From a checkpoint of a small mixture-of-experts model trained on Wikipedia: 15.4M parameters, 32 SwiGLU neurons an expert.
Below are experts of layer 3 (counted from 0) of a mixture-of-experts language model. Rows are named gate (a neuron's input weights, with its number), up (a neuron's input weights, with its number) and show model dimensions 0-159. Each number is 500 + 50 x the weight over its row's rms, rounded and kept within 0 to 999. Numbers have three digits each.
Before each expert's rows: "comes after" lists some tokens at least twice as common just before its tokens as in all text; "mostly gets" lists some tokens that are sent to it at least half of the time. This comes from a sample of Wikipedia text that the model never trained on. Tokens count by the router's weight.

# expert 38
comes after: " (", " \"", "1", " | ", " un", "2"
mostly gets: " than", " le", " when", " follow", " well", " however"
gate0:508506577502471554513485546508552571365459440529518530546401488513582487499496507519494463601501462408456516415450426484525473493512501513501447503469507536552404562548529413492532517552502578525555598539526497498448514515522553462522568493535487589477523603540396520498550466520586416499504526443412429525410568399548519458515549493552542441601531493414480488509445565530520408579506443533543554598529526524553499485567528518469506517479486511528431555537560613426472410542505494
up0:489479499515484535500450520572509421526493454517458531497454504476438486476469502478578524560510524511481584488478455475489551504482462486569548415408471434580506462511503599517565587437475547537454503482629513507469549494453494469556427596493482533539532524523529590547513511496494435494482476551517374567513431553513483442515609410522392538575551567509500524446513603602480655463499577374447530456524490434543546573578517579490505441496512458489517447470487443555507506525443569
gate1:585492481479428535559449539406463488575484596500532498517413452504506449554514472536486533508501543508455491523442436448582499452473526626457527475528486462556431491464622520513565535542526557574488516577468588506442547531486579396588539544438445518442565513482534446523559523554548468507494460486501468553500563501523542630508439487491480446514491520555492480485513427455400448467521626548603423463517461504575541467516521433383525461508576487491521457424548497588527483496413471
up1:649554479516461466488495390550480471592516574464574484551541496492568552481378507567480392532500477468452521511490491440510477506500439448488565507453392515486554564463560513576488522506486433512445504450426392488494554466469517540579469493475448491508511547562541449444434461471575499503395408480522570513528644526511546476509596494510535552466414459545588477533571521518485524539522501533584508510483551409582500548472579416469550513452481506496457488523529426471452506409469550

# expert 48
comes after: " (", "\n\n", " \"", "\n", "-", "\" ("
mostly gets: " when", " than", " com", " After", "|---|---|---|", " among"
gate0:617549462464495530502450503470430539516492524523502495534471483501443467549456506466491461463490474527562554537525377431482460400572493461572490469579553396505539441471643485545496495521507440479522524508547525533521510512539649510533388479483422536537571561532529486589532521432528538502438449416587470501570603454408546489409542533494550470572463502536466400515472437524460479526426509431555509486554531486531541496478473440489550566380562489482484569448476564454529523507558562
up0:431519455486535523490538557452499517527493475526481529478452501484519520628505501455432584535508585453519499495520454514440492606514515529527464500494467578499454491532477503523521563552486555578553419527567431530525438482482514468571451510557509422464555477529493467514440423504579538659554537530471514532561497571590465493497347542567480548525568457430527472428552540369413517468492483412517563407479518551523456526457506460521532643455567461490470566499519475489518377493450524
gate1:436475425458495545584576414450490498549458428541531493500411465479512443513561570464493511489448507445548489494490465439578545549486565441501468541594499448493519501523606503465499481499474522469589446561530537478382549442423514552500494592504509515590500498564473506405453492472574468475560488475553563505534598546525485492445439434468457576569547491503446520456460484438384452431431413489517567486580510521526490485600483471354532441441473482488489469499431552581521488493395447
up1:436453449465529495456594469540446560375498451507496537525515518522497464476474546466527493486495537476508477588655478478448562560521531445442423450454537478621474577599517517458464529528447482459575497429482494477547468486449510472554452558549478560459568450565420576398465478561451553428513506510514458513366474494449560508537533517521519590561544531504504544470478506607459537529558550509509617500504520539505487526547411484488473470573572403511410487482504498478612539485551567

# expert 54
comes after: "\n", "\n\n", " (", "| ", "-", "M"
mostly gets: "| ", "|", " than", "- •", "- M", "|  |"
gate0:482505519525571522535510482449535413471539527574499532538535484485433544578584512536463464559487412455532452499516593492454532483525430462513469546553465460530511506571550517531498491426522476539590644448422504484453529477553532532458490534488505448581501557445496589568513543576528463534624341539381602465498530459450571490450451492469541414436524492486539552584434546505454453533510474479598451500503498480466529405542467466494445464454434459471569440520560512597488530435500534
up0:435467453444526519519482501510460576553582454437447403466590448473403521487540487428490533580423447536510557472537510409543478488477437453509517552507460532616508573449532569543494423591476485518594495527509500454542483459495483554512516565529532526467518492523525451369392518623517578461491464463480528513542569592586478502544435543504472538482566452554483479519500542468546510529477430501452514512538432478442575646517484472505422550428534473434492575476453556471546426523418478
gate1:587527538453503564441497491466505512440460542516560405440479453511533517443546461472556533461466551533553513533491365508540492518492562545618568401572506474497550586579498538583572425519513503484447583487507431371445496580455430478458468450489483460458441582447608569448465440454498510471457494486532465475522453444569516633438427502392496515545480443466467422443486552456469531468464500565465516538453509451435432502481488467545583444519491579535488478485499520538588522504501541
up1:557545482501647500380462533427536522481489474498477449484511517492549476458615477406484483407527476481532472570395446464596500436511403515519422474432461496420444511608492531518555459542486490509559524595544449484500481504476449524501522524511550480423545499450526568472496515390469531545551467526476537472476473546480545549495419568514540478421537552472476534594499575496379501489506567493417507398468460625477485455468478527480528486559415505488426528610454497516493531500426556